{
  "n_experts": 96,
  "router_score": "softmax",
  "normalize_top_k": false,
  "init_std_qkv": 0.0389,
  "schedule": "wsd",
  "batch_tokens": 262144
}
Below are experts of layer 11 (counted from 0) of a mixture-of-experts language model. Rows are named router (the router's row for the expert), up (a neuron's input weights, with its number), down (a neuron's output weights, with its number) and show model dimensions 0-255. Each number is 50 + 10 x the weight over its row's rms, rounded and kept within 0 to 99.
After each expert's rows: "comes before" lists some tokens at least twice as common just after its tokens as in all text. This comes from a sample of Wikipedia text that the model never trained on. Tokens count by the router's weight.

# expert 22
router:69 52 35 56 61 39 57 49 46 46 47 45 48 49 62 38 57 49 53 62 52 41 56 42 66 67 55 59 57 52 51 53 42 46 38 71 46 48 59 42 50 47 56 53 39 40 47 33 75 60 49 54 37 57 40 66 61 63 30 48 57 60 59 58 32 59 42 31 34 35 72 51 65 50 42 62 41 54 42 42 46 54 49 59 50 30 51 62 47 57 62 37 44 43 58 42 54 60 50 53 56 36 26 27 71 55 59 47 64 47 54 50 46 35 60 46 52 59 54 56 65 58 47 45 46 54 56 40 53 47 24 45 66 55 45 62 65 56 41 47 45 35 47 52 50 50 43 50 60 69 48 63 56 45 54 69 41 57 49 43 44 56 54 59 61 35 46 42 46 52 52 55 42 42 74 60 49 48 37 44 58 52 40 62 33 69 36 52 36 51 37 46 54 43 49 58 31 55 49 65 50 53 43 50 51 33 63 34 58 56 45 51 48 61 46 50 71 48 46 58 39 58 27 59 37 54 50 72 50 32 67 43 56 65 58 59 34 42 48 55 35 36 46 36 52 48 49 41 42 38 49 44 59 48 54 46
up0:45 45 52 44 47 37 68 58 43 21 34 45 59 39 52 40 43 47 40 47 50 52 47 39 33 46 73 51 42 48 42 30 46 50 47 18 58 56 68 51 54 58 52 48 59 50 74 43 46 53 51 63 49 53 48 61 48 64 45 61 51 44 32 50 52 56 45 52 51 57 43 41 54 55 48 46 34 61 47 63 39 59 51 50 50 54 47 62 53 58 50 35 52 29 67 57 38 45 59 51 56 43 49 23 23 43 52 50 44 47 45 54 45 48 38 36 49 47 57 63 73 52 45 47 58 53 51 69 41 49 46 56 51 52 56 46 75 46 36 58 46 42 56 50 68 60 50 55 56 35 64 50 35 53 58 60 47 44 55 42 52 47 54 67 42 56 54 52 37 52 46 60 50 42 50 44 38 48 49 44 47 57 57 51 46 72 69 57 36 59 60 41 32 64 60 38 48 59 54 56 23 45 40 56 44 36 61 50 54 76 41 31 62 50 37 48 45 38 47 48 65 62 47 49 51 61 64 47 66 39 54 52 53 43 52 71 37 57 36 48 50 58 64 26 48 63 43 45 37 64 47 41 53 63 49 47
down0:34 57 58 45 26 46 39 51 62 59 59 35 51 43 53 31 65 49 50 45 48 61 40 48 46 34 34 61 43 49 52 51 48 56 52 45 32 50 51 57 44 31 67 52 45 43 44 62 58 39 50 39 54 61 29 45 45 55 49 52 44 36 53 61 33 66 64 43 51 69 51 50 48 49 48 28 56 42 31 52 70 42 68 61 48 50 40 72 45 55 47 36 54 60 53 53 50 53 51 55 40 42 60 58 56 61 49 39 56 60 59 77 58 41 56 46 50 41 41 49 36 61 34 43 43 54 34 39 66 66 61 61 61 64 37 50 40 40 50 52 53 54 42 60 51 43 55 46 46 36 63 59 50 54 62 56 40 38 41 55 62 38 62 47 58 46 70 63 57 32 44 59 74 53 55 48 54 52 45 59 50 52 57 34 47 40 50 43 62 50 52 55 46 45 32 62 35 48 59 36 41 55 34 58 48 43 59 69 52 57 47 43 40 42 59 44 63 44 53 32 66 39 55 49 61 61 39 37 39 65 42 43 41 42 53 43 63 57 59 56 31 47 68 50 36 75 45 63 45 56 53 48 42 48 49 31
comes before: " |", " of", "s", ":", " in", " |\n"

# expert 86
router:77 44 58 35 40 40 67 49 41 36 35 64 30 58 60 54 65 43 55 51 60 40 52 39 43 55 44 38 46 55 39 54 40 45 49 48 51 54 63 61 60 49 38 24 43 60 46 38 58 60 31 46 33 74 41 50 51 43 35 40 42 57 60 62 49 56 54 44 40 61 37 44 60 46 61 35 43 59 63 38 53 52 38 52 52 51 63 33 44 63 55 35 41 63 51 63 58 49 49 50 59 55 38 50 55 49 31 61 47 47 51 53 47 52 71 49 45 51 44 37 55 56 48 65 51 41 53 40 74 34 57 48 40 68 47 58 59 58 42 60 44 43 39 49 39 42 30 57 41 54 51 40 49 29 46 47 37 43 54 39 60 56 50 56 50 46 61 51 52 55 31 32 50 67 60 43 46 54 59 67 38 46 47 54 44 56 40 46 53 64 48 57 46 63 61 37 44 59 39 63 52 56 38 45 40 48 65 59 27 45 65 61 45 57 70 36 60 28 53 48 39 57 48 61 39 54 51 58 48 54 65 50 51 53 51 36 52 80 64 48 54 54 37 63 45 34 54 61 53 51 61 51 60 49 40 49
up0:64 36 48 52 42 44 55 34 45 48 44 30 59 55 53 32 59 75 46 41 52 37 54 74 67 25 50 32 52 44 60 47 56 24 75 45 51 48 55 48 58 36 50 58 46 61 64 43 66 40 54 48 48 36 38 44 56 41 64 43 26 51 42 53 57 64 44 55 57 58 53 64 56 37 46 55 56 61 69 52 51 27 52 54 45 45 69 46 63 41 43 39 43 62 65 51 66 40 53 44 57 49 62 38 44 64 71 51 49 40 59 53 52 54 62 53 38 59 49 58 37 59 56 61 58 38 35 56 59 56 51 45 45 53 53 49 69 52 60 46 46 43 60 43 45 55 43 41 55 56 60 48 52 50 53 62 49 30 50 55 37 37 46 54 66 70 39 39 41 52 43 62 35 36 52 51 45 58 63 54 50 47 60 51 52 60 32 42 49 38 50 60 51 56 57 51 55 53 34 56 50 52 56 48 62 47 46 46 67 28 46 48 54 49 50 39 47 53 56 63 36 55 43 39 47 43 54 45 48 64 26 50 30 63 43 47 56 41 53 43 50 57 35 32 38 49 53 43 41 37 73 39 38 58 61 52
down0:62 67 42 56 50 58 47 48 56 54 49 48 64 45 61 62 69 38 41 59 61 48 52 45 40 50 57 61 42 51 55 37 53 62 48 63 53 57 41 36 47 44 55 58 31 49 61 28 71 49 46 56 50 49 65 65 51 51 31 35 66 36 41 47 61 54 48 34 44 79 52 48 58 46 25 45 52 39 60 57 37 53 62 51 57 49 34 51 65 39 43 43 47 63 47 47 43 43 42 54 42 52 43 52 31 45 53 58 62 44 58 49 49 50 36 63 52 57 32 53 38 59 47 56 57 53 47 47 61 53 52 31 45 63 50 57 49 67 51 36 46 38 31 35 49 44 64 53 55 30 62 63 68 44 70 42 60 48 69 42 58 50 56 39 54 47 30 52 39 52 54 80 52 54 32 55 57 42 37 26 52 50 37 49 59 59 36 40 49 65 51 44 54 56 75 43 47 43 48 64 54 48 63 39 42 45 40 61 58 49 40 54 48 41 51 47 49 42 51 17 59 37 63 58 52 62 60 47 49 52 50 45 52 42 45 52 44 29 47 62 41 59 30 63 45 49 44 50 46 47 54 49 54 65 52 57
comes before: " ", " |", "-", " |\n", "|", "0"

# expert 15
router:69 57 36 54 49 28 59 34 49 50 57 53 55 37 54 30 46 48 45 56 32 42 47 47 55 67 57 50 59 50 54 46 32 46 54 63 54 57 79 40 59 47 52 49 52 48 60 48 58 57 71 64 42 59 58 56 40 59 38 41 63 55 48 41 50 55 53 37 37 16 54 53 57 39 31 52 48 53 44 49 62 49 48 62 50 39 45 57 38 52 48 64 49 36 51 49 65 65 48 60 41 44 30 44 54 46 39 47 53 39 40 64 66 23 40 61 48 68 66 63 60 53 60 38 33 42 49 48 55 42 51 46 62 32 53 53 51 63 36 38 65 40 52 62 49 56 49 41 59 59 44 71 60 48 58 58 53 59 63 68 33 46 35 48 40 43 47 35 43 50 62 48 62 36 54 60 51 36 48 50 46 44 53 63 41 56 60 29 41 47 42 61 55 39 54 55 58 56 58 49 45 41 51 49 31 45 62 38 60 59 51 33 47 64 44 49 73 59 50 60 36 47 42 54 50 46 54 50 50 35 53 60 44 61 49 72 33 34 49 55 28 47 47 57 53 49 49 43 47 49 46 49 47 65 41 42
up0:62 51 43 57 37 44 67 61 53 63 43 50 54 53 50 54 42 54 44 59 46 61 48 41 45 56 38 38 50 50 59 50 48 41 37 41 56 47 64 66 56 44 56 45 63 57 64 41 48 44 55 62 60 55 41 53 53 48 59 53 60 51 43 42 55 43 53 42 70 50 51 52 61 54 44 63 48 56 43 52 66 51 59 39 35 20 56 67 43 51 54 32 46 48 49 39 53 54 57 37 50 41 33 44 45 36 63 44 31 76 54 60 34 45 45 54 85 39 32 53 55 52 47 49 46 42 46 58 34 55 46 61 43 33 52 46 65 54 75 43 31 55 50 37 34 52 55 44 63 60 43 42 50 57 58 43 42 57 53 42 47 50 46 68 52 49 64 37 42 47 27 62 55 33 48 54 56 51 69 49 52 51 59 39 35 58 53 60 63 40 44 43 57 53 57 35 29 62 36 58 33 51 66 51 30 54 65 60 53 53 76 44 44 34 50 45 51 37 69 50 63 42 45 40 58 45 47 42 53 52 60 51 51 66 40 48 47 66 60 22 57 57 46 46 43 42 40 42 34 60 56 44 43 40 52 50
down0:44 44 60 52 46 59 43 62 70 68 51 72 61 41 57 75 52 56 55 57 51 46 75 63 49 38 44 54 57 58 62 63 52 29 51 51 45 49 61 40 47 50 50 61 64 46 55 46 52 45 35 36 43 47 23 51 44 51 47 48 59 46 58 52 58 50 47 76 42 49 52 51 47 33 57 62 45 61 37 54 43 42 55 49 43 46 59 45 50 64 55 52 55 29 42 50 42 53 50 52 51 64 63 43 52 50 57 39 47 60 51 47 53 63 57 53 58 43 52 40 33 43 47 38 65 45 59 39 55 39 49 35 68 43 49 36 42 44 42 58 33 33 34 62 45 62 49 44 51 52 75 42 60 49 48 65 22 29 36 47 66 47 55 49 52 47 38 61 52 32 46 48 55 55 50 53 47 57 60 58 60 32 47 50 45 52 42 54 75 46 50 33 55 45 43 63 51 43 39 41 50 77 58 34 48 48 49 46 50 57 53 25 52 46 59 71 40 42 51 48 61 48 57 37 54 64 27 56 59 41 52 51 40 44 40 36 49 56 42 50 52 47 26 35 56 63 45 37 46 61 65 59 56 52 58 46
comes before: " |", " election", "\n", " of", " in", " Party"

# expert 28
router:44 66 36 40 38 40 57 60 46 60 67 45 40 59 66 63 51 56 47 52 36 53 38 62 40 41 64 44 54 43 56 39 47 39 55 34 47 58 55 45 41 38 34 38 37 60 38 40 42 68 43 42 51 63 73 48 44 32 44 39 51 45 58 54 56 60 43 56 66 60 55 61 61 49 59 51 46 30 72 46 61 52 52 52 40 51 65 31 51 47 48 51 52 52 66 45 70 47 32 35 39 53 59 37 44 52 61 78 43 51 62 34 52 35 39 52 38 50 49 34 57 68 72 48 64 51 59 46 46 40 57 59 47 50 43 62 55 43 40 54 48 46 48 64 55 53 40 56 45 53 37 67 69 58 61 41 34 60 38 50 46 50 51 53 65 51 52 42 60 55 42 39 56 43 65 49 45 47 53 44 48 45 48 46 45 71 68 44 61 50 39 55 52 58 72 39 43 49 45 55 36 52 40 38 58 56 62 53 48 39 48 64 59 58 53 43 59 45 34 45 34 39 56 50 51 34 49 44 40 58 47 31 59 57 41 51 65 67 46 51 53 32 61 44 38 61 41 33 44 55 49 31 55 51 64 30
up0:54 55 57 45 40 36 45 48 47 63 52 51 35 26 58 41 57 60 66 52 44 38 41 57 59 43 66 60 45 44 42 50 50 56 64 70 71 46 61 57 48 54 53 57 51 44 57 37 50 47 46 40 43 50 53 49 53 59 70 64 30 59 42 56 52 54 38 51 73 45 68 35 25 36 53 58 42 57 51 43 55 37 57 39 69 73 55 44 46 53 35 51 55 45 62 54 51 24 47 60 53 51 73 62 56 41 59 34 56 50 52 43 43 42 54 39 41 48 57 57 36 38 54 48 53 34 51 73 49 56 58 48 32 58 57 56 55 52 67 59 51 49 29 47 40 51 44 49 53 51 54 37 49 46 40 54 47 46 42 26 48 51 55 60 51 53 55 42 47 49 47 48 58 62 57 43 53 63 42 60 44 50 46 46 51 52 38 34 55 49 32 58 47 51 58 57 45 22 44 56 51 56 60 28 47 69 47 56 62 41 41 49 38 50 37 65 41 31 83 61 40 47 51 51 38 49 44 44 64 55 40 49 58 54 43 31 50 40 45 59 66 41 32 56 52 64 60 45 61 43 59 50 59 62 36 55
down0:67 55 57 47 60 57 40 41 56 56 26 64 44 56 57 51 36 50 71 42 45 41 46 56 76 31 54 57 53 64 54 41 52 51 44 41 57 42 53 66 21 39 53 50 38 41 65 48 59 68 57 51 53 51 54 50 60 68 47 60 56 62 45 62 43 52 40 61 45 53 30 29 48 61 54 55 31 44 30 33 45 58 48 50 36 57 46 42 63 56 52 42 51 54 59 45 58 31 43 52 61 69 56 48 55 47 56 37 45 40 52 68 63 45 51 45 43 51 54 51 45 56 54 56 59 56 46 46 52 58 60 51 52 48 64 66 53 49 26 29 57 46 43 58 70 34 61 51 60 48 54 57 54 41 51 55 45 47 36 55 29 50 53 46 49 41 66 42 44 58 57 58 50 55 51 44 37 47 55 46 60 58 38 50 55 74 29 52 72 45 46 32 44 38 44 34 47 45 59 26 69 61 53 59 37 44 64 40 50 50 41 58 50 53 65 67 51 37 48 60 54 62 60 51 38 45 36 68 51 43 56 48 56 52 43 28 52 36 57 58 58 59 46 41 54 58 35 45 36 37 53 38 47 49 49 43
comes before: " ", "0", "1", "2", "3", "4"

# expert 74
router:43 61 70 59 35 66 39 44 57 52 64 45 42 58 64 52 56 55 66 72 43 54 61 58 59 52 33 53 44 38 44 31 60 44 61 33 48 57 34 44 65 30 44 61 52 35 43 19 44 42 38 49 62 60 54 55 40 52 63 59 56 61 44 62 32 63 66 60 34 56 37 41 58 44 58 49 61 45 55 43 51 65 39 58 60 51 51 42 50 67 43 59 47 52 57 39 65 49 60 43 60 37 42 62 44 63 57 48 41 41 57 43 34 52 60 50 45 40 39 46 64 43 48 45 43 45 44 44 66 50 43 60 72 49 38 41 39 55 58 46 55 54 61 58 59 50 53 58 51 32 60 46 38 55 52 37 49 49 51 50 45 56 63 48 60 44 50 43 53 42 46 55 47 54 40 49 61 44 67 48 57 37 47 37 55 27 48 43 61 55 64 69 65 44 64 54 52 35 40 62 66 47 45 48 63 52 43 41 54 51 41 64 58 49 44 59 24 58 52 66 55 62 60 44 63 55 48 47 47 54 33 35 52 59 62 62 42 33 36 45 45 60 56 54 60 26 69 52 46 38 47 49 60 45 35 60
up0:42 55 44 47 39 45 39 54 47 52 56 51 60 54 56 49 50 44 64 52 56 41 51 66 44 60 52 48 56 57 65 65 38 53 55 66 56 44 52 66 45 61 48 60 37 47 49 39 38 37 47 38 56 48 47 57 52 65 54 60 46 37 51 58 62 47 70 29 55 64 67 42 31 55 66 55 65 53 63 49 37 61 27 40 38 52 51 55 23 39 60 52 52 64 51 47 62 59 50 59 31 51 62 33 53 51 41 39 60 51 57 57 49 44 76 29 58 19 31 67 50 45 53 48 49 46 42 41 56 29 46 44 53 46 29 63 40 26 37 43 51 48 46 58 32 45 57 42 34 46 53 56 47 41 66 62 58 52 58 50 54 41 66 73 46 63 42 56 46 58 29 45 41 41 51 39 34 61 49 42 46 52 58 49 37 48 40 56 54 50 56 42 60 48 41 47 53 44 55 60 58 49 57 39 35 65 62 67 51 58 64 48 56 45 41 40 64 56 41 50 47 61 43 44 49 46 51 71 40 51 40 53 56 44 59 61 63 47 46 50 52 57 35 28 52 44 56 62 63 60 70 48 52 49 56 50
down0:47 40 42 50 37 52 48 44 33 49 42 36 59 58 58 64 62 47 34 52 57 52 32 45 35 35 51 39 47 62 36 44 59 51 44 45 56 45 60 34 42 60 35 40 31 60 58 46 50 66 64 47 30 43 49 49 53 55 70 58 44 49 48 55 51 53 67 54 50 39 64 57 55 63 48 49 43 33 51 47 61 55 46 42 40 57 38 63 37 53 45 53 59 40 54 63 37 28 49 55 39 62 47 53 45 61 31 55 54 73 64 55 64 67 45 56 47 47 56 39 34 40 59 48 48 64 50 67 35 53 56 50 45 56 49 44 61 32 58 59 49 47 36 52 36 45 56 51 54 56 33 56 45 73 59 56 48 55 57 60 38 41 51 51 55 50 51 52 65 66 45 63 45 49 49 61 51 48 65 41 51 43 46 58 45 64 64 54 28 57 71 44 40 47 38 44 58 52 39 45 77 57 46 44 49 55 63 42 55 35 55 30 65 52 47 50 76 53 44 22 41 56 48 36 53 23 61 56 68 53 45 51 40 50 56 44 43 57 46 35 54 49 60 58 42 57 50 53 41 51 56 47 27 62 57 59
comes before: "i", ",", " (", "\n", "us", "a"

# expert 30
router:70 60 53 38 36 43 55 53 32 47 58 51 38 52 64 46 58 46 59 40 45 34 47 45 54 31 51 40 69 44 53 54 33 51 42 41 43 51 56 46 42 44 43 51 43 51 47 34 52 65 55 35 58 51 68 56 34 36 58 53 55 58 40 44 56 58 69 74 60 51 60 67 40 54 39 57 51 22 60 42 59 52 50 49 33 55 65 39 54 35 37 34 55 49 54 39 68 57 36 46 59 62 49 48 50 61 45 68 44 53 48 45 60 41 44 67 36 62 42 41 43 56 61 48 48 45 50 31 29 36 47 59 50 47 47 64 56 49 52 53 31 55 50 70 66 54 41 47 55 52 34 38 65 63 60 57 45 53 40 54 41 47 57 58 65 70 50 46 44 56 49 60 53 32 64 59 33 57 65 60 42 61 28 55 41 48 43 43 61 59 35 55 68 43 43 47 57 66 43 58 58 62 46 47 61 48 49 49 57 61 51 64 37 48 41 41 47 49 47 57 48 28 59 69 57 31 39 65 53 49 63 42 52 52 49 71 61 54 62 54 39 45 62 55 36 59 51 58 53 53 61 43 38 49 47 41
up55:43 46 37 59 49 41 42 69 43 65 49 45 50 46 53 45 54 65 40 55 39 67 71 73 46 51 72 41 51 29 30 43 51 41 46 63 44 58 26 43 53 29 50 44 48 51 56 50 47 47 65 49 46 76 40 62 46 29 49 48 53 45 53 63 52 58 66 48 58 63 48 49 44 52 45 56 54 56 48 41 33 49 53 76 38 57 60 34 43 42 31 54 60 59 54 46 60 35 55 50 45 57 53 45 60 43 57 54 59 49 53 74 36 40 59 38 54 47 59 49 52 44 39 50 41 60 46 49 63 51 50 51 44 45 52 60 59 44 62 58 36 50 80 39 64 63 62 46 59 51 59 62 57 49 47 44 45 61 44 47 65 27 53 46 46 46 42 46 44 26 38 43 54 42 54 66 65 53 56 31 69 48 61 51 48 51 47 36 52 48 53 34 33 55 36 40 48 41 33 48 55 54 53 54 63 72 34 56 48 42 51 60 41 48 52 50 57 52 41 61 54 32 39 44 55 42 34 48 51 71 43 38 48 41 64 57 49 45 51 63 44 44 50 45 73 49 56 47 50 61 50 37 41 59 44 41
down55:58 39 47 63 49 39 59 25 54 42 52 45 51 40 58 34 71 54 58 49 46 35 41 47 73 49 57 47 50 44 42 54 51 61 39 46 47 43 48 48 48 61 64 49 56 47 45 52 36 25 52 56 57 28 46 54 32 39 54 33 47 46 36 49 49 48 40 42 51 52 44 28 47 52 45 55 51 51 55 65 36 47 59 48 65 49 51 70 67 49 60 58 54 39 52 55 43 51 44 58 51 57 50 70 44 58 37 50 53 62 65 51 69 48 42 65 46 52 57 37 57 58 67 59 43 44 40 50 40 55 55 60 53 55 55 56 43 67 31 59 53 33 59 51 35 47 51 46 42 77 59 42 61 76 57 36 64 63 62 64 50 41 50 64 35 55 41 47 63 42 44 58 46 44 55 33 49 31 53 46 43 58 60 43 39 37 56 61 26 57 47 37 47 54 59 35 55 52 31 67 58 57 38 60 33 50 41 32 41 52 53 49 53 62 64 38 63 55 32 36 52 46 57 60 42 62 47 43 59 62 46 52 58 45 65 53 57 60 59 51 58 59 50 56 39 42 28 48 51 42 38 49 45 62 62 34
comes before: " ", "0", " −", "1", " —", " Labour"

# expert 95
router:56 41 57 38 47 32 71 45 61 32 37 54 49 64 40 45 65 31 64 61 70 42 53 53 64 62 58 33 55 51 30 52 43 39 49 27 37 64 59 62 67 44 28 37 47 50 48 45 57 63 41 49 55 65 57 67 50 40 28 41 57 46 60 49 50 49 47 40 39 46 51 63 49 57 56 41 40 70 52 43 53 60 44 48 47 49 58 30 52 56 35 41 51 54 51 48 41 57 46 58 70 52 49 42 42 48 33 70 65 46 45 56 39 49 72 43 54 57 53 36 58 40 45 55 52 42 54 48 54 35 48 55 46 54 34 40 52 51 39 59 37 46 63 51 48 40 27 42 47 66 46 60 58 39 55 41 49 57 63 36 56 59 57 56 45 52 47 47 44 56 36 46 47 59 74 46 38 49 62 56 36 55 44 46 50 63 32 46 49 56 52 45 50 56 50 51 34 47 36 54 59 52 32 43 60 51 67 62 39 41 70 65 46 67 64 42 57 34 59 38 41 64 43 56 32 50 48 44 54 55 63 56 52 61 56 43 55 72 53 43 56 51 48 54 42 41 52 39 67 52 44 42 74 47 47 34
up0:51 43 53 54 54 51 47 41 57 45 56 26 43 43 33 49 47 37 54 30 39 62 46 60 57 61 61 49 56 54 58 57 39 65 58 47 66 49 49 39 44 39 58 53 49 51 37 48 46 47 62 64 36 35 48 44 55 46 49 58 54 58 49 50 48 54 48 51 50 50 51 65 57 72 49 39 47 55 55 53 51 40 55 26 28 52 52 44 37 52 54 32 45 52 55 41 46 61 43 40 37 58 65 60 51 54 34 73 55 51 64 49 78 48 56 39 66 54 41 47 42 54 62 47 47 50 65 26 50 58 52 52 37 48 55 58 37 65 37 47 50 59 62 60 56 52 50 42 34 61 45 45 76 70 68 49 52 63 69 66 39 46 46 58 54 41 55 47 48 42 44 45 40 52 40 30 46 54 39 54 51 57 50 36 42 53 58 49 71 52 52 62 61 54 52 33 53 41 62 53 32 43 54 68 37 67 50 47 58 42 63 42 57 38 51 63 34 52 47 50 45 58 48 50 36 47 56 58 68 42 18 30 42 58 37 60 43 68 48 54 38 51 48 31 54 44 44 72 44 44 34 47 55 45 43 52
down0:46 40 57 67 36 47 74 44 46 21 33 53 46 43 45 41 56 54 39 55 34 62 51 56 44 34 44 48 37 56 34 56 47 61 39 61 37 51 39 52 66 56 68 55 42 46 63 55 47 33 51 36 42 75 57 63 77 32 40 44 46 32 56 51 55 50 54 60 46 52 55 48 50 46 47 48 48 60 59 44 64 54 59 42 49 33 43 70 51 55 45 66 51 54 41 36 53 49 65 55 51 55 47 47 34 56 53 60 59 48 44 47 71 60 56 51 49 49 49 42 59 49 58 47 42 50 32 64 48 50 67 44 46 32 62 55 46 57 62 48 53 54 56 57 39 66 59 69 47 62 36 57 59 43 49 52 29 52 56 54 54 55 47 49 31 60 52 39 48 49 56 53 58 42 29 42 48 47 54 63 52 50 58 44 63 46 53 70 43 58 46 41 64 51 38 61 53 36 34 64 40 72 37 45 46 60 30 44 53 49 52 31 43 64 50 56 60 44 47 53 58 49 46 51 23 43 42 43 52 46 45 60 42 56 49 46 52 24 58 45 43 44 65 62 62 38 45 59 64 61 51 67 54 37 34 44
comes before: " |", " ", " |\n", "0", "1", "2"

# expert 13
router:62 44 53 64 51 49 61 46 55 38 47 59 63 55 42 59 44 50 43 45 46 49 56 51 35 76 62 44 46 47 35 37 40 57 63 54 52 48 53 40 73 52 54 50 58 29 61 50 54 48 61 57 37 67 40 40 50 66 50 58 56 44 51 51 49 45 43 29 33 37 41 59 58 48 40 30 48 62 57 73 45 61 70 44 54 61 53 33 57 52 49 65 52 31 49 63 45 62 56 55 69 42 35 44 46 50 25 69 53 50 49 58 48 47 38 30 55 49 49 75 58 31 42 37 52 49 37 46 56 51 43 46 45 57 52 39 51 37 61 36 64 44 69 44 56 60 53 39 49 51 59 31 67 57 48 45 58 56 57 66 55 51 54 32 54 44 31 56 49 50 60 34 39 49 49 69 55 41 45 57 52 38 56 55 64 52 59 57 33 33 33 42 37 51 56 59 66 37 36 62 56 41 41 49 54 54 58 48 59 35 46 49 50 51 39 52 43 60 41 66 45 52 41 47 60 59 49 43 40 46 44 64 33 46 74 40 46 63 28 42 55 44 50 56 58 48 49 49 50 60 53 57 33 55 56 46
up0:65 59 60 47 44 45 38 37 48 67 36 48 63 49 51 63 36 59 59 51 35 34 44 58 52 55 45 37 53 37 51 69 38 48 46 51 47 54 54 54 39 37 54 57 38 42 50 38 61 56 35 57 55 55 56 28 67 65 53 54 67 49 44 52 32 43 46 39 52 44 46 42 56 59 53 45 37 45 57 60 30 39 61 43 55 34 44 63 45 56 51 56 30 47 50 66 55 49 61 46 43 61 51 51 38 42 38 60 60 39 52 55 43 49 41 63 58 45 55 31 28 45 46 59 59 41 46 49 58 47 57 42 56 65 32 39 45 72 69 43 40 40 38 54 37 68 61 39 55 59 61 42 41 29 42 40 62 36 56 66 45 52 68 63 47 67 58 46 46 54 50 55 40 52 49 58 39 69 57 51 54 64 67 64 60 60 53 57 51 54 53 34 62 46 39 35 63 47 58 52 58 45 40 57 52 45 36 52 59 36 56 49 63 35 70 51 53 31 49 53 47 63 46 57 59 57 45 60 48 47 46 41 71 56 29 38 43 41 52 57 50 47 31 39 45 62 27 65 66 48 42 48 44 52 63 51
down0:61 55 45 45 49 37 53 32 56 35 58 47 68 65 59 57 42 45 51 34 48 45 60 42 26 42 45 47 53 41 54 49 47 43 59 34 40 43 52 53 40 55 48 58 42 44 51 55 72 43 51 60 57 46 50 45 52 77 56 44 59 40 63 41 55 51 78 49 55 59 43 55 50 49 49 57 56 66 40 46 46 28 47 54 49 38 63 35 57 67 42 51 80 66 38 62 67 51 61 60 59 42 41 54 64 59 42 49 45 64 41 58 41 52 59 43 70 48 64 59 41 51 35 53 56 67 45 59 29 51 33 60 41 66 51 38 37 43 50 49 62 21 47 54 53 48 61 50 50 62 58 55 33 56 50 55 43 56 52 41 59 45 58 34 31 51 58 53 34 38 39 50 63 55 46 50 45 46 58 48 55 51 51 45 57 40 30 56 66 48 42 47 33 56 46 58 56 34 46 56 53 45 80 34 62 54 37 44 52 48 52 50 64 49 45 52 56 47 54 41 57 69 49 44 36 41 66 56 65 43 46 59 32 32 44 60 48 65 37 53 52 44 34 63 47 43 52 33 37 45 50 49 44 55 53 47
comes before: ",", "'s", " in", ".", ".\n\n", " and"

# expert 10
router:34 39 49 74 60 70 50 57 50 55 51 52 58 55 38 42 33 47 47 44 67 45 68 63 53 29 51 63 57 44 36 54 30 48 47 41 37 37 55 50 59 58 56 58 61 40 44 45 56 58 65 63 56 71 53 48 48 56 37 52 54 40 43 44 43 62 47 63 51 45 38 68 45 59 43 46 50 47 53 50 39 52 47 74 52 44 53 54 74 55 55 38 56 34 36 51 47 53 54 61 59 47 58 60 34 41 45 52 50 46 37 39 67 39 51 60 47 69 45 67 50 47 44 52 67 55 56 53 59 37 43 40 39 54 69 38 34 36 45 56 48 57 53 53 46 46 35 50 41 43 51 43 56 45 38 39 45 54 32 55 39 48 41 53 41 61 36 40 64 31 57 55 63 55 60 47 65 50 50 43 41 55 45 32 70 60 55 50 51 50 43 62 51 48 47 43 45 49 36 41 46 52 49 53 54 52 46 62 64 31 63 47 45 59 63 58 42 39 49 47 55 43 61 42 65 57 40 58 50 41 45 42 31 34 77 50 65 69 48 64 60 52 46 60 60 33 41 57 29 41 68 39 56 40 73 50
up0:52 46 46 52 63 45 39 44 52 48 49 52 55 53 41 52 59 37 48 46 37 52 38 39 39 38 48 58 42 60 47 56 42 53 52 49 36 61 49 47 19 32 53 54 47 66 57 41 48 36 36 44 53 55 61 53 43 52 61 52 57 56 59 65 56 47 62 58 35 50 69 45 60 81 55 54 47 69 65 53 50 60 53 47 53 47 53 47 61 37 42 64 64 60 71 44 38 49 33 43 46 62 31 53 53 39 48 62 48 42 60 50 53 48 58 54 65 47 51 71 43 37 52 44 59 43 75 62 59 38 52 47 19 56 32 33 53 60 36 64 49 46 52 40 50 33 67 29 54 41 51 32 40 42 43 59 52 46 24 51 55 43 54 61 50 54 52 59 59 41 42 52 44 52 55 47 64 30 56 28 53 38 53 41 47 64 54 36 41 48 43 56 57 51 71 49 41 78 45 60 54 56 37 63 48 47 52 42 53 49 47 45 40 49 50 42 30 48 45 58 72 49 68 61 65 54 52 40 39 49 54 42 32 57 39 45 53 45 58 37 57 54 44 45 49 47 49 50 54 69 37 58 64 55 53 52
down0:36 57 65 57 30 53 46 42 46 60 45 49 61 49 45 48 50 59 38 47 40 57 44 57 59 76 58 38 56 62 50 38 51 23 46 60 49 56 50 55 50 69 41 38 37 54 47 43 57 45 47 41 58 56 50 49 56 46 62 58 49 40 61 52 50 46 58 31 54 44 55 58 51 45 58 35 51 31 45 49 53 49 36 35 57 45 47 50 61 57 68 70 38 37 47 42 43 46 38 44 53 51 46 61 32 45 61 45 58 62 49 61 36 56 44 55 37 46 65 32 68 48 64 61 63 49 58 53 40 48 62 46 46 42 50 55 38 43 69 54 55 63 37 52 46 77 54 62 49 48 40 62 40 50 61 40 59 41 37 51 52 56 45 56 37 69 69 59 52 52 31 36 51 56 66 34 45 52 56 51 50 46 47 51 43 53 47 49 55 55 57 47 44 41 43 59 36 44 43 34 60 49 42 47 57 57 37 56 40 75 28 49 61 50 51 53 73 34 51 44 58 50 38 47 46 23 62 55 33 62 64 65 44 63 31 37 55 49 34 50 50 51 66 56 49 62 35 60 42 56 56 51 33 63 47 69
comes before: " the", " a", " be", " his", " an", " their"